Weights of a small mixture-of-experts language model, trained from scratch on English Wikipedia.
Size: 14 layers, width 256, vocabulary 16384, 88.4M parameters.
Experts: 64 xIELU neurons an expert, 6 picks a token.
Below are experts of layer 10 (counted from 0) of a mixture-of-experts language model. Rows are named router (the router's row for the expert) and show model dimensions 0-255. Each number is 128 + 24 x the weight over its row's rms, rounded and kept within 0 to 255. Numbers have three digits each.
After each expert's rows: a language model's description of what the expert responds to. This comes from a sample of Wikipedia text that the model never trained on.

# expert 34
router:150112119147115172120125136144116160113132136095142106136113121086136106185125153159110129159128179134140149143147107125135146145130124094126162121130100134164171131161099137111144108162178138098124117099142098135140104097154100150107143124135127111150107080135083099119081154099176151103093133131130146131167092094159105102118081175100133103176133092159167092125142111123173135154108127102110138144137098096130157105106143124133119113138159142090121153130132139134142149085107124096134161125107154118147122165147152144107127123115164144127136104119143142124091148167157153152091134102105111125145121116141123122110094194111106124110153160091103135176152112102123107072107112159145075138173142133138094119102130120113122132081126127171098103099125143175142144119112127
First digit of multi-digit numbers such as years, scores and statistics in tables and dates, mostly 1 and 2, as in 2001 and 125.

# expert 37
router:123126126147150118123090111153155133111137134122110127141145102116137119116144161121180077079162091112108117133136146118126142136117146130130159068093133119152120150070176137107090146144068156105151148140127144111154143116138140078130081115106109116135130127116129115115143152155123119149178128102121116130106121163138087132170118140114138160119101121158128115151130132150108133132132090092147132130127205131155083131097122137115124140126095135087131128116147112104126135070185076131155109106140076112115147163155104116104124123149142083133111097150112152142130142118115194172123154135120130105126121128153150120129169127110150146101107148117108097112150137100117141154151174143131156088137163139163155123153155156115156140173089134167132144153101118156094139119164167
Final digits of match goal minutes and coordinates, like Fet 25' or 32°35′44″, plus words like According, due, referred, known.

# expert 41
router:136143131098129168155115170123086120127128163105096150133082153104141146122129083101108151111107136131108150154160175106118075094124118118169134164128125117131158132147095106147175171135109174120115125100177128124123119093095154156095114128136113113147124094146096149106093116100106154107146123089130139155131105147127107154149111126125124184147120127167128141134132133082133102133113131121138083109145112158134127135145144126117109154087172142138108103176123121123087089165169141167141142160108150115162159142138148151094130141156120125119106102152153114116165116158073145116143109152146106159166151142142110102105098152116098143092133127173106137078136129142098139119174101087100094135129158114117162121151120142095108131157137111110122126196145156129102104110128139
Single digits within numbers for areas, coordinates, elevations, populations and statistics, including km² exponents, plus UTC and MPC.

# expert 32
router:181117129128120173158165130105110151117159149106134099141169096161143103134099105165116109103132140102129114122132119107108124103114150099134124133138103153136142101117135097152101176129153123102084107093132178096157106113110162159124167103141135126127112122098098177112090118098114133125140138125100182105132098126166116116112110155102101129162140161163164138106115120083113100123108159080107171168116116151142182142140167134117145134088151134122096105115149121134087162155143082125145165140112141113139124136142162152138120111168125145086116117148108130155149109143123109183133135133109114148148087145128123145102088180150106091143087126150135138120125109138143142105110099144142086151129118125187128159115140104137149145120143183105145116139130113150127122068100162
Single digits inside numbers, especially after a decimal point or in DOIs, scores, percentages and money amounts: 10.1016, 38.66%.

# expert 56
router:170126157100117097129111108119160147166117086113096135126048110129117155120151125120145088119170070079122164093149136160168161112093127129091092110095133142103099103093133137099124179128168115166108140125148106140124125104114104095149092134180102122130134149109137140170116142137122129154150122109097121142093112108148114130101108167167114129149161103136095130117085147103102149079129128160147163117149159160111150130121187135092146096118151142156161144097094148133110116112144110115162142139154129126147107157135123107145103107112139105146106087128159115193154109115107129135159120128137142142132104123141153192114164113090156116104112135150120103120116148115102111162119135139115119107139142094140120092116160137145120159121128126147150105162125122084152154141123124
Participles and nouns in descriptions of buildings and places after is/was: located, known, designed, brick, windows, storeys.

# expert 44
router:128087116117145124133084133125139137140109156096126137150128114087156134166086093084110143130102119092131122111139092135148084124129187121161165073125090128156122146084149111080095138118111134118158168116159135146118117093131138119147112130155177118112111145129153119144140115110107119104117170108118133099177139126140120113093115112124119134150143143147107157129135064140110128112173136089151112133158131103133136145103133129148170148109113140099167089114077099128159124110135128172100081145105130113184110125102169147130140113133162165145087120143131149165130146144108128120114138148197140148099107155161167109121157126130124156138110179114150155105135135168070151106097108147106137131136126150165120127156138107080104107121140157131105116130121142153115168124118158
Dashes, points, commas and slashes between numbers in scores, records and tables, as in 2–1 and 8–11, plus $, £, +, −.

# expert 38
router:102135116131103158087104163098092073123120129161126171137140173141163135157121165106111155143123129103123119165144096134122133096146130151077134134144088167118145094124156149138126120133134118171141127116138090142133128123138151110102154102150135114114137122144136127144074161121148106163130150135134112131152161144090154139139097143091143156094177117097140120106132123111124110156078169181127183108144164129147119158153118170107130127142112122127158088164114173118156092130092123164115082136147139151159113120134118144082115120142153095086152111122091143141113137164134094100146133140103152128128142109165159157090133154133164102116115147120160105092137111100111124153093132160121111120116115143113096102085108132162150126105166119164099120163089131112183104138157125
Complete surnames or final surname pieces in running text after a first name, such as Nelson, Davis, Devine, Chelmsford.

# expert 60
router:139107107127158150118138150107078114146144156129134128095126132091121158146137147097156108097122138098157101103094111123136134166091102159113140145128152130116102139103107104151120116102157106106166156161133143163154119134100146114185149128132111161103126134144107101155119152118122118148133155136174168131131104096109127122133121120115138165100141143125098083167079132111110159092168118139124133121179122137155146099135163097161141122154150115145142158155153163144123132143108110138160165170096081149114094113178112089139092153129131098139145097136106094110089116102144132100083129110154106126093127113146081140138097135149158134091084129121142100109114164111115121114121148139081155109046108144117143152126173121153146082154150140162144130133169110110149110130107150
Plural nouns and pronouns for groups, often after numbers or many/other, such as people, members, they, candidates, riders.

# expert 20
router:120127141123151109177132151146140108143108092128104132090143136174128127102103141124109102158136132138113114160123082112115145134110133166103087135080133150149106083132120154122111098133134140136124154116152117132150112071110137106135135094100181146189107112098123100102108090136115105092128096139130108146089170139124151133127149134160137119121153111173191137146123151141176154085179176090173105116150152168154175139139118122137156124107139159125130160143121159115108153127137105141152100103143119107111168104131125164120131163101154143128165121118172157146112047105150117119120160115122144108132097132102099142145170104109143106158107122113163122140090111139117103119102109097146167128090148081100110101139128104102139127133112147109130138099135149151138150129142110
Line breaks ending list items and table rows, table pipes, and == heading markers, especially in footballer career lists and infobox tables.

# expert 43
router:104134127145122167107139140112121121124138161145105118120120138133109121145112118162155136159151133164139125135121122096126109101155144122110107118178114180112160122147139135120159141143136148099088118122114101148160093120143147115100125100131110138099105124119121125145096113137141145111128120090132107102148136179134099111161114151151145147149162144126154153114131116080158132157071163145139146152106142128086121160170123127086146144133125135104120147106146146139126131129122114152137119078129143139146131143094133125099092123153185137112193095161079151137153117147106090171166129182127190088128122091152159141127159111134158114085094152140130110110097138124154109140125114182127110076150139128157094085074098129129130069100131109159137123185084104126114087127122142
Final pieces of surnames, proper names and company names before punctuation, such as -kov, -son, Inc., Jr, Press, and taxonomic author names.

# expert 52
router:083111131145129116144102071100126151126155157130111092138125132124131108160119123125098106075145114117086140145122108119155152106119156095174140108129080134156093149156119156134135135142116145121147147188181155150086110100126124160126098112108085115179137146066135185132135084125160131117173150146117093089124126146145159123131099134155119103122096142111139146150132143117114155134150159107133087129129133096110098097125099110130161143092161170102134140182128106134151131137126135117125067114126125117118137114122108131139086169104159150111121126158129137134105165128125131138117083153161111105138136152111139111155121114128112088139106170165103150112119155088127129166121147163101104153107171108130130168117111149109140084143130167117103145101133145157115119108135188
Degree, minute and second marks in geographic coordinates, plus infobox field labels like State, Clade, ISBN, and plus/minus signs.

# expert 9
router:140131094130109096125132070152159143110113115145115126111191108094077149161114145112139133094131130084081169130140142146132119129157155121143090116128122141086124110117091108092157135104105178125148148136121124111163184114134111091088104145133093154115119134110150152099133130137088123134142133103106136095106164104136126116147141126121133129152147119161161117162152163115168182137135172118127139156124080128110104120079110107145108107118086104142139151108144097178159123119110124103150130121132148079155140134108169114140137142141168131114119124096141148143130121130174117137121117158172099130071124145104159097172165108188101100136121143126133159127091116169112124134123139089172123126148101154136141139176115173080119116144109119118144137126157139125132137103107156
Mainly "or", "but", "not", "though" and "if" joining clauses, plus odd fragments such as apostrophes, slashes, plus signs and "Tw".

# expert 2
router:097144188111135153139121130108132128093122147168150112124145120132114089119176157167146139143112127159138153070172131118167145133103120118117130116126135130114120179127135164135111104125100114092105105103097108147136142126119092150159154122118132131131116134147173148153155112127127129117132099139152169168183128140122159111091104135133094105113104126129124139107165167139126130142153119149124126092108108129157156123129146143149096128112084164105163111179081105089112139122139149085120132130120121136116132090127118088165161122126097115153159133094157101111134169135158152117099187134143116177161185139106097081137132101109165138127116120092144127114131076134113144104129118081131154076123096145114143108115149125105145150140143155165069110085117103120134112141089098
Prepositions and time words such as in, during, after, for, often opening a sentence, in athlete career narratives: "In 2003", "played in".

# expert 28
router:120141147079088137133091156162179107097130150136124089143115173122161150128108111159170112122129150164141129117137121146137114139116116110133155130168146098125122150110166107094078095112137142146133153171083126145119159117157099117124154150155110159143168124157145121111127179115140090161144110150146111170135135107128126124111100141091099115123136108087140131114104138155107152135145089090124107122168142148132120176109131149096126146132109122167100167091186160105115117111128150134113135111136116126106130117104151128126162118106113090157166122073141126131124126094100099129110093148159120173107154162114131100129124130166145119123126138119178102124124152194148149149105146161126093106137126118117141106103094133112101144124143168088120088136097177124135082153152081
Words after a, the, his, was in biographies of actors and musicians, such as first, second, debut, role, professor, studio.

# expert 54
router:115134131105159133102101127125137131145129109162120087154114071149089152147147131082151124141093132134108163153092124136111149117089118095138140092112144139162110179168143148110092118170101121121113132134139137159105145135116087128126170154108085108117136108115151102096126123090157152155152076143165086156150084100132124133145131122141142074104149121123147098128141122106152102104122116132090138120151145133131146142173130127108160114146142134114133131108152117118148109106154144107155160105116153123118118161153138133092144196161124094158162110136062124129141143139092104137112095107128086130134150108069123160153134109116130143151137136096099133142134121113150096161139143145118121134159199120115093128131099128168127155114170094154168151100174126101098145133158146
Field labels in infobox-style lists such as Born, Released, Died, Coordinates, plus language tags like Greek: before foreign scripts.

# expert 40
router:120129132159105108136134159166131128097118158123132170177130139105128102170162100134133094140132152163122106110113128124169130159154141174114110111132134104144073174121162131151121159159138182156087132135148097113135136132097118171155125083127104122160153121137169086139143135144147148185134115180111124098109161134158142130153179132109080107138085120108128140120129092079096176144165128139118141194091162119132116103118115106120133107114112123136100096131104099096103117113083112110125100122123142130085130085144138123116127141124145186166133166126150127087120160108121060125115115135097132119103113120122145097133126162099141143128159106126081142137107130098141140120160119120114177137118139110141088114103152131132137107121118148115107159148164115111138098133121149
Opening pieces of verbs after a pronoun or conjunction, such as rel-ates, displ-aced, emphas-izes, plus markdown table divider rows and line breaks.

# expert 57
router:138101121136138136110159122098163113119127138123148109112128119100124154141111130128109148145128142162159166098110140107102109092154117080126132134119149157135148119150102152116097101095085142120118152128100129086122129127140135138088115181124137165124172095119132103166116089166092117137109119122140075143125111144129170089172131120100142112161140129145152137077134128166096083172106102156144128152089102113071139109163120127135140111109094123153125159145100129123118156127148159090124139137139123191188123151099140092140145113106097129121131131133074112129093134170129149093144149146091131097148118126109102145105136140142155118111099147137162168140135094107150169107142183141136175133157126126121140162121115100163094127148114126126087134096154160143079120143087159
Given names in tables and lists of racers, players and politicians, often after a country code or pipe, such as Daniel, Max, Alex.

# expert 31
router:157123190101145165164119149159173127103081087145111126130160119113154126074129152125137069108146127172139151120084149127152106078120112162090137090130101089140141111146097125145108089137106129123148130157082122124146119104107086136134143142158155130115144108164137109110131141137128161152142122161129157107115138143152075132125155109175119077126113101124140154132105104161130192093105133085140146159123130163148168134106132121124108115123126115127098157109092144142176117147149135151135096141139125137131125161104094135149105097144094114126155134113119151096095107090155159126112135136141136128169093120124133130121111117121118096126127165099094104106157169118148086130148121074136144128111140094136094099127128122168159095108115115116167136143099141136171136100172117
Commas, periods, semicolons, parentheses and pipes closing list items, especially musician infobox entries like Singer; songwriter; and quoted titles.

# expert 26
router:103117104144137154116100107076098088087112149092119111202147114119145141134150146088103160164108122123140146146129169171102096087193116148075129143097090152129095117138158122155165145121153125142143102156106127154103138153145159126111128093108119136173128152110142136166095102147109145128125084138148149142063142140119132119167134151093170162129174111089103147110149147098111115131113135163133156134109157096127121121144104160119133072146142147106113129122130141132155152091109114178150136113151118135143121102158124131107119097122138086123124130131092117173103116144080113145151142139099178095150100130185137109113113098123136174107155167117106139099111125117143166117129129142115149129115097143130117114109137147128089129150127109130141106110139119106127129157172130
First names and opening pieces of personal names, often after Pope, King or de, as in Stephen, Leo, Jos, McG.

# expert 19
router:094124100141137130179171089164116142096136130123140132113094176115077151177116146119140114113158088094152126111157131088127087108146112125141156173112130117152145165156107081135156118142155107142114126135142105081102112119118109107133154127098119162136078135142115118111166080179120108150107134121156127124151111101130116144129104129119152153115137166160123161135184137140125126137147085109122141135150140120080156139099104161147096165122143125119130104143123140101105113118106145180086115133157125143135094153130111107114149135118103109135126136105159139125125100116132166113093155134108117180094118140115091132132149137111167108182159152092162133192117075155148106095113151127114112139142131137135152112158108109111101142089102160161095128137126148158092102143086116
Table pipes and line breaks in sports results tables, plus competition names like Cup, League, Championship, Serie, NCAA.

# expert 47
router:162153159158115101153112129178146109150139127109139093139127150125163122105146113130106166094153152133147156122127092165109137156094143164166133158112105103087143113140104093124124116151120108139160103122094141149126112120150138133167121142124116101131153149131111118143091112122161110090133086131169130131097121116085119168148106124141138094094107186100114139120181175131104171069135133156127142110134138168127135144128145120115087134140134108141136121108106160127129139103093154127116155149109131103100107135140120097121192151119147122096073145175133061133147112110133139103148133139147123109107155177118070106149134158124125108128147176174088103120075143112149091097113119137116163155147102114108137117110135102086146129149145109089143120111113140115103110096158147
Function words like the, of, by in government and legal prose, especially agent by after passives, plus federal, constitutional, requires.

# expert 53
router:147152146111120130146136132145144138156120103094127120087151113098159127143096112101097117111135109112133093112127163165122160140074134130115096121134118107148155147137132165099157142154147107142132133125152159126156158117159099094152100142123110141115138100119105131157170118149130132170130110137147115091184152110150135144148133103173120091145125156167087138121092143173134096114131074125118123123126137131088111087172136138136145124110149129150147092099152139107101074075091118139170136118119160097106153099117156147158134113111087103175142143177138094144181101130120157138154138124109093122089107117151178142142158085101155162096114131088123136089143135123112079134113071130112085119108116122166110130123159096132108140107116123135145116163141146122175128138132105
List-item dashes after line breaks, hyphens in compounds, opening parentheses, and prefixes un, back, up, often near building descriptions.

# expert 48
router:124110115124159081117169137100106121107101146137125144085127161125075122151118167107093140097174133096126150145150142095077123142197117118104099158124148145149137163136133159139125153112108153142080131106089134107134125112123179099132163140136172129099116084080108155125105125130140128159119098105145106165116115145115157092116164091153137156165142124107101128145139167115116084155111137108136130157076097098115097154120112121146123092090121153171113094134132135107151177091150130131088128114116115176150135149127109129129105181136098123127141132170112123140111131154160177076107170116090135140156153117125122158109113134114164148114127125109159156145130118134107150155137113147101132135132106161123120132108152125118081153121154111144090164131170119108118119113146112
City names and their pieces in sports team and club names, such as Los Angeles, Boston, Northampton Town, Columbus Crew.

# expert 50
router:166105150083114133144186124082166148126140153059125119143114112113108118126068097140113144153118130118125160109134148154075132128149166114141106118110151122151108124120093131125125111122119113144150140132147115157114133133162108115125081186168131131119130163126126129160122149127117130136094131121120118102130096159150134137147117138152115139133112128135142147129138146130140163100151147062141141123158128133113104103153135137128139173103151130154127119109150134165139135119168132141135121132092157121101156116132123131091154119167087144104130145135141157149137130112082146168096089104134108095145159105168126112091153134095159069123129099157097144148048090112093058163147132161162104116156107129144110158127137153098114119106101111103177162104152122112093125126172143
Word-start prefixes and modifiers in biology and chemistry text and infoboxes: inter-, sub-, non-, primary, Species, Phylum, Scientific.

# expert 14
router:124130144134113113101116091166084135134130133151168100146167116158116115101150116148130117105089145120095153112155053128148131145139134107143092142135148099118120113133179177121114094168141124128155096100123140129148104140130124152151147088091111113170127154116155151159118149126135149059104105157109147105134119142116164129115096136135133115130144146128135091089109127139114182112170108171084128115103144163122108128170141104168128130151155151106146093176117097109132155152135114109109131116106163133062142124158103060139135118110122150145179152115133119126133130147137103088106136142157110133173131172090138081175126107095155122137084132128135157118139133134110126108138133100122175127100104152127171131135121154123159128111158122180107121110114107114143143129106133
Prepositions such as in, of, at, during and upon in general encyclopedic prose, as in "debuted at", "the Presidium of".

# expert 23
router:155107105174143152103139144130134097144142167150144177129135106102138134123126151093127165158098098154134135122090126111111142122103145087104143125128115134145107139142063154156144115136142149135130136102144107110147115162172129142128169126141145130127092073098112137134078111131180126097146101089108108152109109107131148129140125075123104096136086093153090084093120154117156147079127129154114120138172142083122121117103106113138140125141138158101109119131126121137121107152168134139100126150128125143091156091124079152107159127122134121150116161119121127120094112125139074136114135086103151140146147119126142138145159140084156145170115164146117157146157138121081116118100144123144184078105152117102147144150088130117088112182128131116126148111184145185095123110107117
Line breaks ending table rows and list items, especially in sports tables, plus month names in dates like November, July.

# expert 25
router:107113156124123072151152112124116136138094164125114147123110172087144127137127102122173176110135155111144144136106099148144146108134130148113172148139156145143080100109140080126129114165159137125133127101109119139094096119153145130144086144077133102181148123144133129106157126170155101124143066097081102098108097112120102181162129111163172165110138102103128124130184146111165131152126092130168129110100151138120125109153096143108122158096135143102131119114172137098126148097139170150136143118138140143093108129137130140136170152137141131083079123125126141086157156122106174165151105132144126101117110106108104124149132104140074139128159093103159112140117132105115080139136112161153121174101112108108146092126161120139145131163125143136154120105160123166135116103133114
Words in politics, election and census passages such as Legislative, Candidate, Parliament, election, census, with some mid-word pieces like def-ections.

# expert 61
router:135185114118096101096108162110096100118137129130146190130109177133105128118100136157107170148183146117110107129144142154093164124143150150096154137122116181137144118089096134134110142116120108139118103080110143094147120140126136118127093106139133147122129116085099106103160144099112150131122127131146137136146129140102165135108150138089142140103153132115100109124123134146134105122112090169143143113121163100134141132136141144106119131143071093133136120114130147072130086124084104144081142083163094127100130169141122145136107136125125100088141127162073112105129123145160166093144170092152149137142151152184131177136116084153127146139149099119164134142169135167117144133093110155141100141089165132128155134093150101150100147149158095149119150161115092101095098116133141
City, county, street and river names or their endings, such as York, Angeles, Church-ville, Bel-mont, Valley, shire, Avenue.

# expert 6
router:154134117087125143105166119152178152091123118146169081117130114099069130118114145158172079136091106146126142134145103151122119123113155104125104120127137110155107145153125141111147104096114084112104139110084083156133133140107152095132150114109088155148154121106141100124109116158119115159129141153099104137105124106145142125152163157153175119157086151117097124148148106158157145136110116152156131099092141128126098088113092161115111095118119149170106105074121134114148131127158176104120127105122116102089167136091160131105123139132103108150131141113138100140143176151112129080141106128130133127119118067103095097153158100089165117147119110135139132156120128112131160127126131151168096153179104116123134112150108175128126139143119172093115131105151152139093188121098150
Football position abbreviations (MF, DF, FW, GK) in player tables, plus word-start pieces of role nouns like curator, chief, referee.

# expert 1
router:119114131119154119081155131087141159152117108132098141139173111165112157123114116095150160170116131137132093182114143119135117159082091140141098108078116146119101128164117132106117149153091191080117142118114142152141162121137116151145179095109136116091132141092113152094118119154131118106152068150133099147150111086134109149126144127182157116148159133160141093087140097136138137146103154110147130134125084120109128079127137131127159136126092141141166144089155087105109177100140129097132133092097122131136117148131162122102143166163139117168133115121094159118124156121100092115089091094119122114185137123142123126133090122102179133120127100124115123129144099131127096172158139140143114111124150130121116171128139153101128137158133108158147153115181120149133141147166139
Byte pieces of Chinese, Japanese, Thai and other non-Latin characters in names and tables, plus some rare word starts like Bav, Wat.

# expert 12
router:148128146134112127113152080111152132082149127145166100142126134172107134134111166141148098155099100115077130106128160163114131169171161131079112159173153116114094109094147119112133147111183125148077135149118137115111169140150105073094118097139166157127157122124106123109113157155106120148116093140105083100115150149133167132126145134117130182163142090099152104173080119169159124140129119130099107142086115116080134148128112146150158159135117109102110116107129126109123101091160135104126119090133093120088125149170179120097131145095137115111103139118086113161118145169126132116113128140132148096141108153104115124132152152167136115131130119170129149099144168147163144136157127141167101110099111177121126134119115134153088111124132113158138139179136110116116109135112141
Capitalized words inside titles of songs, albums, films, bands and comics after The or a quote mark, such as Dead, Love, Rock.

# expert 55
router:083123099211114125105082147130155109156113116130123093147135114118134128121144135113121122127137089114131157182136138153115122071091098116138139110153157160122104089137080128163083139147137121131136111127095102113153161151109119140120111104186117115110140140102158148127125155111110148106128149145141139113119178132121129094134102162072113113073139168132140102131121120131109118136111156111132119135112160158138162125120137134118078064151126101116161172154140109141112129084117109183156127110148139143126130133126124147126129146195154123106096115106138111128150099107122144152138096123121150083097110187134141132159123088140087163134183123122115134103134100072111118101155106119121132131140103110091150143118140173131160142121180143166151130142130125121146157137118118
Function words before verbs: to, would, can, could, not, may, plus the pronoun I in song titles like Can I Live.

# expert 22
router:112073134089148149168090120115101120111099100137148116120142135123170102146195154147160137129102121128118077116083100153118108101123150141117151144124110098089101161165121162155155095173128127175137103099153090106097089105157118131131145114085151165136088120145147107136178185156122105120149077066136137131128119117129131127146117076115149103126141134142130127145143171125112126134116163130137128102145098117127166139092110172119131134112132179163170113152147174134121116144118118127127118139112139168145140121098140131095159141136113166116111124081128131110129151084128128139101164121137103122097110148102137163108121167121165120128139097150101149112138130142119103157129120094167137130157182155141085110139101108164120129124100143104094154124134132148103109112104133
Pipe separators between cells in sports and results tables, plus month names in dates, such as July, December, and semicolons.

# expert 63
router:158161160089159104155131104153129077151099119111118158157127141125175116153159129125167098099142177169115101145139186133158137161117102123115111137113149124127080152126101153134107169134171139146067132159129102092076174107128094094129094128114125118153085103124164155134145105164126116126089092191111118129120147143108164142154148151135104153173137136127131097148084118071125137141125093113120138115127140078109136130120116094085174108127138122116103113157143132103083136099124124121102120129104169128095138099120146132162120110125095084159124133157134123137173130099140100157160108134110117117125133144145129142153150116131131136106114130146157128115095100075133157107119162156131170115101152129132158095131128110127110136128148134144120163098154130124113111114111089
Past-tense action verbs after was, were or to, such as moved, went, broke, plus word beginnings like disc-, rec-, en-.

# expert 3
router:141153149158103135101154119118131092093124120150163105153147147143129166128115105157123132108121160148133123133081138122092110081143105117104139124152122188082130134113109147152107112099112112119144143162076152092156161137155137161100121155142138149106141086158097137143130130157090141138110129163138066145127121168124171116165133117112131155161135119122140151112117122111098091166133094164099130123099088112080157127172114150138171107131082101131095148141091148118137110154132136107117149116141161152150106156100138089111108128107126137130131121112074111150091150163119158082127106142138161125160130188123118137120144141189145113113095158155158130140157112146144147091133151162107113118149113113098139132085113131172096142142120084091094117104131112156116116141114140
Given names of people in running prose, cast lists and reviews, often after "by" or a comma, such as David, Joe, Anthony.

# expert 33
router:115122151100140147191162163107124127137132120161150138126141106181106090155119155153131114110116151096111128140114157119103124118122133103139132108116098097150111156155137164151170087121131166111105115142136091086105129099094120135126127163118117131102086129115133116099119108127114102112132153098134176132143120122154081120161102152080085115135114102139141099147126129106128146163106129100100149139139124111071136098082110152137120138118130181162097100146164103118092113155122163132121151179117114123154099133157106155110106136168151145086125123097120133139147154180140171107102104119088132178141125109125121111117101144141116129098101160097125167151157104131137163126130159152141123137162166116159163105157096103139142181156159115138073094140124143128085137154120114
First digits of sports statistics, scores, averages, heights and years, as in 6.68, 25–22, "6 ft 4 in".

# expert 62
router:127109115137125146117146138111104055075115133121123135151130139117127152124111135116130159159107118132145170148132099101102086108156120171076124155149120161108129102175155155150166114107151140144103135145098094137126123121136145110109098131119110115125071139142136132165087115159143123138114130077137119162138173121110131124181119169103117136128161093090134119088135117129117126150087124130158150134115125104149112159167110169119139129159078161150115144138127125143140130122110147155119088110160112165141143114132136154105094134130164078120138089125115114126131141182102120142147116138099151137129142076153162155090130158139173145100109146113132126095133121099154117128130132131155153145114089119134110123106122135164089119127149134172078063129113092127183076171153124
Middle and ending pieces of surnames, often foreign, in sports tables and match reports, such as -ović, -sson, -kov, Johnson.

# expert 59
router:122107114175128117097103131082152141137099134150078117130110117170098171127122142109127121176084146094134151145144125152115092114161128123183153117111116130155136110167147111122108155148100120197096152082156135135114135143113157155133095152165133102106141168134179149111119124124127130118159153129104122101114156119154146114115116098112101171118114161150119138156137092132092144153089121102140090125140093156142099110113117068127128152149123129129175138106138105177144128135130124156163072143144135127156138091147121151121094130152160148163093147124132165109113129128081078106104137123158147121108125125110163152098102122153120094163160127119097154091161114107088117142136110117133133129169149132125107136152074110093129148118101111121134122165150103102120164140093105
Backslashes, braces, underscores and variables inside LaTeX math, plus chess move notation such as e5 and Nf3.

# expert 51
router:153112128109149136141137153133123133158109156057087107140110125120124099100115132106103147166144137149161157120152196123101112132176128134144146131119114097092151091123188137113129110099130125099141099156105135172111133141146125137163110141115163111162109187134144165145154168129105161119109103111171134111063092125132097125115166132126125120110132111147142146094150158117101126134141117138118136077092134130131121162145122116103094148140132106141137157122103148134163153128151141144109145109157128118136172120107060101113132130127117158068117095090118144147153151152107071162143132165117130150144119120162131131108172120087111122102139100133124107114154129143162092094133168114115128112150077147112075141104145142112101108099089131146145142083133148147106127149134120
"the", "of" and commas in species descriptions and author citations, such as "by the American ornithologist", "Marshall, 1917".

# expert 45
router:135156173121083166115088144069103103140162133155125109127078111109104119073120132109156132123190146147095075153107148119144163178155082158074141123107119142131127106154124112128117134160118129133111123162101111142127117108118123114147137125085101132112098135103107106098111101099121150138153126155142186143138118141100136159112136153114155164138131095114145154114130130077111087123121114109122132174115160122169177166143123148112135132138120123090143104152135107115119145159154144131145140158140156128153174157155104146138122120147141136118095104149105120153147094149115112154107137152135127131143157104148146162122112102164100098118159118108139130147125154180134138147100111103108103104099168110136092132119105112167128137138165108137122161125093106093130157079127062
Last digit of four-digit years in date ranges and citations, such as 1937, 1895–1905, 1770s, plus century and University.

# expert 29
router:108176115142096099120107126128137144143148143116128082130149141121111135136136105176097123141119142107134159129118100091197148130124110103127172150122099135123172161088162148158113158081125123176143126126110199112166136116114126158145132098160085160130114137123112142086173113116108153102144171108118105150147132124079154118118118136135133112136088173097150139160139151107166134132081069134107144124124126089145119152156115095107140130156120113109108115117160142124159116153134189117160101158104115095157103147101138134096099138144118143147140134134154089136105092141140115163128134139141138115106158128107126137119149140175121106125104146131135107116085123152097088160101119104159091127136113137145159137111126160139115161176120168106084152092132088143091138104130138
Capital letters and pieces inside acronyms and abbreviations, often in parentheses after organization names, such as CRDG, INC, JR, Mr.

# expert 58
router:149112087108142157167102156133164165092125103115106138144147133127131095120132099117156117114097125162143102106124113139079156118069138086153129117099143108126200142154108139128146124162104103102115134137128139147108149126139125138146155132118145139118161102081142107107133142117117131129146107103126106107148116164184123102192154086114135096117115166135117156132126151133154117115127106113120135114106104091084152126138141133138097118064149122168130163128119098167135130149114105146164155122143135122110140114108151140154151082111145165118137120114138133150142131184097136128141109127123154152112123164097149132138132160104110122081115152138111186100089137137110125116150149112139133078112140143156110148076188137139150099134110086124120093125107184166168129102114179
Hyphens starting bulleted infobox lines such as Writer, Composer, Release date, and pipes in election tables, plus website and Registered labels.

# expert 24
router:120108102110163136141131128153124154125099121119145093165169150126124125148108120101123136138103143100103170134124123080097098083104128089153097122126169169162102104167116104109155163104108134104127110121138143145098122094147149159145104103135142074116137121157164096104143135126098135137123144131130109078139183127113097144092093108166091096150130113149137137110124114160088095118103128134123143152133103115133122124089092131119166105131165126127145140143088123101133161134104116157123095122116152131133135130142137097183121142087162132141118138093144150130093105173156122087126110103121131101076157144119138166128134126156167142147141138118160159136145119098101128135116175132109110165142136132167136126196150085096139160077146166168139086135112134129094143175145111
Blank space tokens before scores and figures in tables and result lists, after a pipe or semicolon, e.g. 2–1, 0+0.

# expert 0
router:173123122093126148128109121116106130108135146161112137130083123163132136129105106097157180120109161121108082119113182100179131117119096131114150144140078123104103117087159140091146152067148109135152116115131144140131080100100134113126130151123107157151096098133141125136129154110174106117111178154123176178167126102135108128140161157105105144160122127071142133128097120093111109101145149127111104113164150139101158166102161145115139170105094136112160064096187155104126099152119127150113123112153123139121187140082126147101094145130118131107104126132140166138089105104146142144156118086137117143170112153151110102147111149128123119078113130116131118160132148110123146105136139126111133139082137094136116107152120120119140147160123142156152131090157117143151136161129109
Digits inside numbers and years, ordinal endings like th in 17th century, and quantity words such as several, four, first.

# expert 16
router:100131137124131124114126156124131121095129110166122177141148072096108107153155106140119170143176141147131119120093134133137125106105133105078143104119133164131105111133104110118114149116110169156136095129112103126186120148103133179133155101148136150139164149154125117153125127106104132155167151158139131111135155177169156135156146130079126109123131103114106096180143163116099129121146137100143158131103138135145158078118174141143110119138105098100133107175137158106108105129083097172128108160136083124095138133168120103125098168137148162131107121086156127115095111103128079116108143168149126131118145138122130179106099131102102108113160088121101098072123148134114135107125144118079154142132107099121139124143147158159148127080185158138130142154151114115157095115119137
Subject pronouns and relatives starting a clause before a verb, such as It, he, who, they, often right after a period or comma.